Below are experts of layer 4 (counted from 0) of a mixture-of-experts language model. Rows are named router (the router's row for the expert) and show model dimensions 0-63. Each number is 500 + 25 x the weight over its row's rms, rounded and kept within 0 to 999. Numbers have three digits each.
After each expert's rows: a language model's description of what the expert responds to. This comes from a sample of Wikipedia text that the model never trained on.

# expert 16
router:496481514492501532483472527553516495493491511508472515467518508497542556506490535488514500509482499510511495493484524500503520521501501528488508469486522521543495525466499445440468487535527460
It responds to: Clause punctuation. Commas, semicolons, colons, dashes and closing quote-punctuation ending clauses mid-sentence in prose and lists, e.g. Note:, nodes;, praised the set,.

# expert 8
router:509488518489499479489451514528507492484590501503504553511489501526513548474482482517560475509500509510518500474437532480504504482513479521512507453479512562527498493482515462501491519479529525
It responds to: Clause-linking function words. Function words opening a complement or clause, mainly as, that, to, plus where, which, when, as in considered as, suggests that.

# expert 11
router:442488476477482532521500461500514512505540489514501448513486452518496484510508470498513546496486496507521543456497472503499479511478474520469491503520486479521492522486484481492494485477487526
It responds to: Possessive apostrophe-s. The apostrophe and the s of possessives, as in Men's, Parkinson's, tourist's, plus sentence-initial The, His, Her.

# expert 4
router:571514512531506479511489529473477512522570540542492492496468498536531518535468482485479514513515521503466504513499507526464483517481510520483505514528496480475468446481508483523514457473511523
It responds to: Table cell separators. Pipe separators in wiki tables after numeric cells, especially sports statistics and election results, like 58 | or 17 |.

# expert 32
router:486475519521494490500526492475481530475497530508442471494518522517484475498484499495487522515492485520474471483461513476513509492515512549502502478474494487509493549497493438513492480525488468
It responds to: Table and quote delimiters. Pipe separators, line breaks and opening quotation marks in tables, discographies and lists, such as | between chronology albums and opening " before titles.

# expert 51
router:475461454522485513511512529523492485476495549476506498507491469465553519475513553561518454504488516479499458520479518512504504515491482483509485492473503546499484537465486494503498469451540484
It responds to: Auxiliary verbs and not. Forms of be and have, modals' complements, not and also after subjects or to: was, were, is, have, been, be.

# expert 0
router:485454449455487529499520506486464503535524467496512509510524519484487507534506482495521504510523514471515511462490484541487513473506475516513513475481484476536488528457471464497533534476514467
It responds to: Determiners and possessives. Articles and possessive determiners opening a noun phrase after a verb or preposition, such as the, a, his, their, its.

# expert 10
router:478471512467497506516515520520450505486548510474454526474526490467486520531520533524533461499509500478527518490495512462512501539520524506505489529502484524503500513459521530489517476500543531
It responds to: Naming and listing words. Words introducing names or examples, such as known, also, such as, including, called, often opening species articles like also known as.

# expert 50
router:481530525545477543494509502493536520487477541468525518476469502519502515470521448477441471524496502485499472480525468508485488531491484564529537526514538463471497485479515492494521491499477536
It responds to: Non-Latin script letters. Single letters of Cyrillic, Thai, Arabic, Hebrew, Burmese and similar scripts in native-name glosses, such as Cyrillic о, и, а.

# expert 27
router:522493508505488475511481553524551516511520498537506515489502519559506516518496480505483509495560491501492485475517490483521497464479472492484546539486478496478490478497496482495481549539483557
It responds to: Name-final y and ah. Endings y, ah, a, ay in personal and place names, especially Arabic or South Asian ones and English nicknames: Jawahar, Kandahar, Ricky.

# expert 28
router:509469506538493508499503528529471499494515537485487498436487479511482553530501544551524516522509527531510506488499515462468509521507463529494486468525488495525487512485566456496481475524465507
It responds to: Sentence-final periods. Periods ending sentences in prose, including ")." and quoted ".", usually after nouns like site, families, abandoned.

# expert 42
router:502446456515474481497526527477503523523517495504476474475515491515528474559520485471479500511474507537470500497474513578481500501504487488474467485496477500511503487470530535521480524527540477
It responds to: Table cell separators. Pipe characters separating table cells, especially at row ends and in election, filmography and league tables, plus semicolons in lists.

# expert 14
router:478529516475536512509461475486506508478496519478464469527472476501456541470509479506510466507469484486486488516512495501478503570505551466520494516463529545473511504493520526472536544503509492
It responds to: Consonant-initial word pieces. Short consonant-led pieces inside words and surnames, such as p, c, oc, ec, inc, as in un-p-repared, Cop-p-ola, P-inc-ay.

# expert 36
router:503451458449518458503496509519487446471498532476529493492491495541474484486510536508492537505484501499491496479517500488478504459500501458500462481479517512509511536530494530535537480478486506
It responds to: Line breaks before sections. Paragraph line breaks before new sections or paragraphs, often ahead of == headings, plus table separator rows and heading marks.

# expert 47
router:527510480510508517536536486496514506480527507447491538527505491482457507512480503488450552496541497507505496517518513482499477518479537491493507510518491478491507462487470525504492505480477506
It responds to: Agent and nationality suffixes. Word-final pieces er, ers, ian, ians, ts, els that end nouns and names, as in Croatian, funnels, shifts, Hershey.

# expert 6
router:533515509481489451485531518468491494519569478543523459499512533515547467450514480496486497503474486533489500498479475550456480536488478512469503525508470500498496490471487469538526463530503537
It responds to: Word-initial capital letters. Single capital letters starting a word or abbreviation, mostly in tables and stat headers, such as P in PIM, D in DAY, Ole.

# expert 7
router:494487488471483499505487503482455479495485488551493520501488493501454483512550495509478546503567507541502502498490468490541507466461492492505522504496492508500477459480472483471552540496437473
It responds to: Articles and determiners. Articles, mostly "the", also "a", "an", "its", "This", after prepositions or commas, as in "at the age", "the following year".

# expert 34
router:496538509487504497499514503503453498522528510475516495510556505472534498541486521539534490498500493465500496492475508495527489535480497528483460520503481535490520535512500532501503521491510473
It responds to: Win/lose verbs, word pieces. Competition verbs like won, defeated, ended, finished, medal, plus mid-word pieces after short stems like sw-ift, h-alls, sp-ell.

# expert 29
router:493526449518478474506501512513507508527461545462460464500482524493478501501526554529477503497506472527503529464455493514481501492545519528514524480470535497482497505501492500455498541542501490
It responds to: Line-start markup symbols. Table pipes, list dashes and heading equals signs at the start of a line, plus line-opening words such as In, Born, Genus.

# expert 23
router:483503472494478466483492498533498504503487485531520493547533512504513470490567470522487485481488492511505520483465488534493505462499513535482483455503491486515505502520490541527501524556528509
It responds to: Leading digits of numbers. The first digit of a number in running text, tables and dates, as in season 7, June 1, 2022, 6–4.

# expert 59
router:478428496504506491504515472511519540494495522513544526514477501478487516550455499528556519497471507502519538525443520502494521469507490537505524471488493497480498518503516501447509558481488515
It responds to: Location prepositions. Spatial prepositions and directions in geographic descriptions, such as 10 km from, between, along, around, south, over.

# expert 1
router:484520492487494499478485495541488497513475499548495459517519532494441471466513532503560467485460494491485521512488485501470485515512511521476505456487511480510511470521533523491492492475516515
It responds to: Word-initial consonant pieces. Short consonant pieces (b, f, r, d, h, gr) opening a word or a part after a hyphen, such as Butter-f-ly, on-r-amp, single-h-anded.

# expert 2
router:541510514511502456499514487528538506468517507474529501523517519559502470510500469482541472485548510493496471525504493513509487499491514461503526496485472475445495454536508502514478491495508493
It responds to: Romanized name syllables. Mid-word syllables inside romanized foreign personal and place names, especially Chinese and Spanish, such as S-hen-gnan, Zhu-ang, Du-que.

# expert 45
router:488516516480512530542531462469493502545514488504524494507498489492505541459499516508551444507485504541503502519529503489514507473531540487514520498500505508469506506523516490510460521459494511
It responds to: Place and surname endings. Endings of place and family names such as land, burg, ville, au, ne, de, ward, son: Aberdeen, Herne Bay, Beaudreau.

# expert 39
router:474533510538488523493455503492504491482534507513521540436481491510498507503483467498481487490534507514497519495527483497475488527492506531489514545531497456482502485474517466516537500480505526
It responds to: Table and list cells. First tokens of cells in pipe- or semicolon-separated tables and lists: phonetic symbols like j, scores, percentages, country names, symbols like •.

# expert 43
router:555475501510522474511506478521523542522540480498494553460537511505497491499483473475481504496465510469491513502483510536479482546499536491506456474517533489515471534529514495482519477513475528
It responds to: Digits in coordinates, years. Single digits inside coordinates and years, alongside degree, minute and second marks, as in 36°50′36″N, 1960, 1934.

# expert 56
router:464504521491490547509505463485556458501472547460492507446474517543496521475475499497485554491460483485481523482469502513482494528528499522490536486500550493521495476513482468458484469516523462
It responds to: Opening brackets and slashes. Opening parentheses after a name, often before an acronym or gloss, plus slashes and dashes, as in Associations (UEFA), and/or, 2011/12.

# expert 19
router:478509482490517545526511516498507499506493472487477483479536496476500542533472496512489522505533498499517506510514457477512486484505543479528502515499473516464513508445481522535517480515485527
It responds to: Title and institution nouns. Capitalized nouns in titles, offices, degrees and bodies, such as Master of Public Administration, Vice-president, Minister, Court, Best Film.

# expert 53
router:483458496516492522500501481470540519480527467523478476503469484490494510485496507484482496494577496516480497482517503546509511469485493467488489511503506483534514460478484515483479525551523529
It responds to: Spaces before numbers. A lone space token in tables and lists, usually before a number, as in W 19–6, | 1961, Harlan, 1825.

# expert 63
router:536514485524475513477451492521521534524460501529497480538495513477472561478547477514483477492460497450510559522514489475508491493549501510499520515529470545484501452499477524502465549499481527
It responds to: Inner et/y pieces. Word-internal or final pieces et, y, ey, ry, ard, ier, often in rare or technical words: p-et-iole, Propri-et-ary, c-ry-ptozoic, Discover-y.

# expert 3
router:491481462491502528450486481474500491537561504567497518527525479522496495462504444515541516510535475483486460538510509543488497504489476464472515537493488564481501451549483496492512517516463475
It responds to: Mid-word on/an pieces. Word-piece endings like on, an, all, amp, ay, mostly inside names after a capital start, as in St-on-ington, Amaz-on, Nol-an.

# expert 20
router:484493530512560485505486494549512514522556451532492480487460500484477514482454512477494459510485503511472471546492463533455528499456522511475489509505509494478501487478477501517497435491475493
It responds to: Capitalized name beginnings. First piece of a capitalized proper name split into pieces, often after the or of, such as Is-les, N-ell, Al-Assad.

# expert 22
router:552531534489491492502524480507524553467493502510514530487497493524531476523517492477478453498554506515500437521469514496514505487463470493563507521516485459488498513494508481501509477536509551
It responds to: Country and foreign names. Country names and pieces of foreign personal or place names, often in table cells, such as Japan, China, Hong, -ić, -ova.

# expert 15
router:510535506508469510497467531470494548471480507499508537491477499500524464490505527489460464464540497505493514531518497534512488517474484516505478511510536462485507487463531479501526505505541555
It responds to: Units and m-pieces. Measurement units after numbers (m, km, ft, kg, metres) in sports tables, plus word-initial m pieces like m-ermaids, m-apping, m-outh.

# expert 46
router:555489539429502491534508510552464519483494452532457506476493513472503479534535494450465482525464507514514452501479495475520494482519462524499546479510484469507501531461506500483485534514479480
It responds to: Infobox field colons. Colons after field labels in infoboxes and taxonomy lists, such as Class: Aves, Elevation:, Written by:, Chinese:.

# expert 30
router:514513493495527510448514493538505471525506511521496452500496473494476480528518479510502453496552497518484525503480498542486511485467521534483531502513463481497475457524507485465475488523496457
It responds to: Capitals inside acronyms. Capital letters in the middle of abbreviations and codes, such as the S of U.S., the D of QLDS, the H of C13H18.

# expert 52
router:472507485501519485485490496482526525523491468525494456522509535531516493506530515493490482468493510483515543480508503509504481504517521518525509519510503523476488518487505521485526528528475483
It responds to: Digit zero. The digit 0 inside numbers, IDs, scores and years, like NP_000660, 2000 census, 5–0, 40 mph.

# expert 5
router:520513520475504507444482504485543530533530474482549438493478486536492451514494482459507460499544499564473494478505489505469475477497488451522515511489489512489518488499518529486511474533493525
It responds to: Accented Latin letters. Accented or special Latin letters inside foreign names and words, mostly after a consonant, as in Stuchlá, Osnabrück, Helgadóttir, Chișinău.

# expert 12
router:525511500464524568536494490484475487504469482547479502478467502485527491510479508459493503512527495493493491471525467514495466488464514515500492508505520501519514533482542445520496523515472556
It responds to: Consonant-cluster word pieces. Word pieces with consonant clusters like sp, sc, Ph, Sch, and the Slavic surname piece ov, as in Newspaper, Hotspur, Danilovic.

# expert 61
router:506517524496526460513457512551501471526485465471523473487519485462505520520493522532558496498520489499510510543512490503530506505483540494533475504494480499481509476558485520484511486488489493
It responds to: Mid-word English syllables. Middle or final syllables of ordinary English words after a prefix piece, such as ample, disaster, Observer, pretense, intrigue, teenager.

# expert 26
router:525542518470497461529517491504463484504531504461442477469519483501479484516470502523492519498437512503508511466484512485517515499512483535477509508507499480481484523482515516499544464469526473
It responds to: Infobox and table labels. Field labels and structure in infoboxes and tables, such as Website, Senior career, Scientific classification, the = title marker, and |---| rows.

# expert 13
router:531538485481519491454488515528490480491479528537489470520531538533534465506535532490480488481543494533484510465506509530472493530459508512495501516492499506510490470524517453496465461527528456
It responds to: Capitals in codes. Single capital letters inside acronyms, country codes and capitalized names, often in tables, as in COL, MRT, PDC, SXSW, McLaughlin.

# expert 25
router:540462481469501513489510487513501487478465504503515494478484472495537523441480492505447476486540509480476458520536488471528511509520561490547480489500466506495505484521513493492497487502506487
It responds to: Classical or foreign endings. Latinate or foreign word-final pieces such as us, ae, que, os, ion, in names and terms like Palaeography, plaque, Internazionale, Corinthos.

# expert 31
router:471452463472504502488525456537489470516528461468521498541565491470517482567492526558528536509476501480511484503510516495480487473528532509511499483511512474497514489534479509512511508486517506
It responds to: Verb and adverb suffixes. Suffixes ly, ate, ated, ating and participles like born, died, based, completed, as in rated, Ultimately, alternatively, established.

# expert 55
router:474524473492499479496489476486501496482479520524498501529513527489510481505513481494472504488491496526501456473507510487486522509522442521510523520504509527489498532514562474545531519486517513
It responds to: Numbers in tables, lists. Digits, often line- or cell-initial, giving ranks, track numbers and dates in tables and lists, such as "| 5 |", "12", "25 February".

# expert 57
router:469505454547502490517514495455511436476520487451476513553533482486458456502488471458466530504541507513495446519507499528539505472535521485496510504503533477490506477511513512488517476478481480
It responds to: Short inner syllables. Second-syllable pieces like re, am, il, or, ur right after an initial capital or short onset: V-re-eswijk, Hish-am, Vas-il, D-il-ution.

# expert 33
router:472521490476500507539515525540487485516478527516512519520529494526446515518523486495531515517547516490502538526517510495542480473523483499478476456488505535488496486476494473544489547496452495
It responds to: Of and for. The prepositions of and for, sometimes among or at, after titles and nouns: Secretary of State, one of, Known for.

# expert 40
router:540499547515533522508484542519496499526529492467451536547472517490556470486467478475483528522456503460500454493459493492485510522517481556490531514477538467493499490534479518534476526471516479
It responds to: Months and date ranges. Month names and the dashes between dates in schedules and tables, such as 13 May, on February 7, 23 July – 3 August.

# expert 17
router:484497507538494505500464516529514512482501512501508503507449489525457513522499488508474507496467512471516469483513507527452485489509519493509491511500501481496483490455544506464511528473499547
It responds to: Numbers in unit conversions. Digits and "sq" inside parenthetical unit conversions and infobox figures, such as (668 sq mi), km^{2}, (9.3 mi).

# expert 49
router:558514501490478450478492501524502539503530475517452487549453499489477466515502457485493490496517502479481466526517465488476502492448461457482475534505493505501519497499498477526505474516465520
It responds to: Name-initial capitalized pieces. Capitalized first pieces of proper names, often Spanish or foreign, after El, de or Santa, such as Caribe, Chorrillo, Monte, Slavia.

# expert 58
router:472466505498485505513514468490540507512494456486507459501471493470510532456495502489460502484537507546486487490529499535523523555516513534505506477505552494506497506477502478511478501501531517
It responds to: Space before numbers. Standalone space tokens preceding numbers, typically after route codes or names, such as US 13, SR 24, Tour 2011.

# expert 37
router:542490472478493500494474478483460476486472481485485515513533450481472509520520491465503534492495485481485449522508490524556506467533529497496501512495479512487518489528504533516520536445493462
It responds to: Mid-word vowel-consonant pieces. Vowel-plus-consonant pieces such as or, ul, ir, iv, av, ig early inside words, as in adulthood, Meteorology, aspiration, imagery.

# expert 41
router:489493549511498510522488531522512497471489555498510506521499505527491545535498515515537528506493511494516525516540506495527481458469505519480533505482500525523497494475493485531475534488472513
It responds to: Preposition "of". The word of after a noun in phrases like loss of, variety of, end of, Republic of, and in titles.

# expert 21
router:500493496482470514521512491466503525513501543493525511496473460461476502490484476469470536503466520543532536492504506459498493498464524543510476488510525492528512491468521484467469492496479538
It responds to: Plural and ordinal endings. Word-final suffixes, mostly plural s after nouns like hundreds, banks, isopods, plus ordinal endings st, th, rd as in 19th.

# expert 18
router:455532540543482532502487511480504504486501505513524526409469479501536510527476478480472479486514518495496513504514493500477518524480515557507542530531512454486482503450505472514528500470512520
It responds to: Colours, materials, digits. Colour and material words like green, water, oil, sand, plus lone digits and name pieces inside tables and math.

# expert 60
router:561500488459512489465484448535508509480479499456546502523468537496484510460481462490543482495552505512500488497490489479473502533493531458535487498524492490520505494533484491514495476503509463
It responds to: Word-final e pieces. Short endings, mostly e, es, ter, x, to, closing names and words, as in Georges, Alberto, Referee, dihydroxy.

# expert 62
router:463510531504518537452480461536550494474474502515514442453474507523467514449501518485485500493462460488504519477470478509537513509483477498517507480494475496567492542471461497454483478513486478
It responds to: Quote openers and hyphens. Opening quotation marks before quoted speech or terms, such as he said, "It, and hyphens joining compounds, such as large-scale, COVID-19.

# expert 35
router:562473526487493498485516463495566533478481474502499492493515505522525486533480535471464465492537519486508445523522490466513500473491528515504507515502479503480499516513496498486496461447476525
It responds to: Country and place names. Country, state and region names or their final pieces, such as United States, India, South Korea, and the -ia of Nigeria or Bahia.

# expert 38
router:561492551490503480491540487469499491525513500508495548439503463472517573479450494465524492487521527505500465513522503461498493517492508550536510500498511562493492511491521474465519488494445498
It responds to: Digits in numbers. Single digits inside years, dates, codes and measurements, especially the last digit of a year, plus units like BC, mm, metres.

# expert 48
router:509482502496507515496515518532484462489503533495537504490548516460453521520491526520490497502545494515501523494492522473515511507471494474476473516507476511465503509518534555524520509491472477
It responds to: Rime word endings. Vowel-plus-consonant endings after a word's first letter, such as ure, ail, ame, ire, ash, in sure, Sailing, Fire.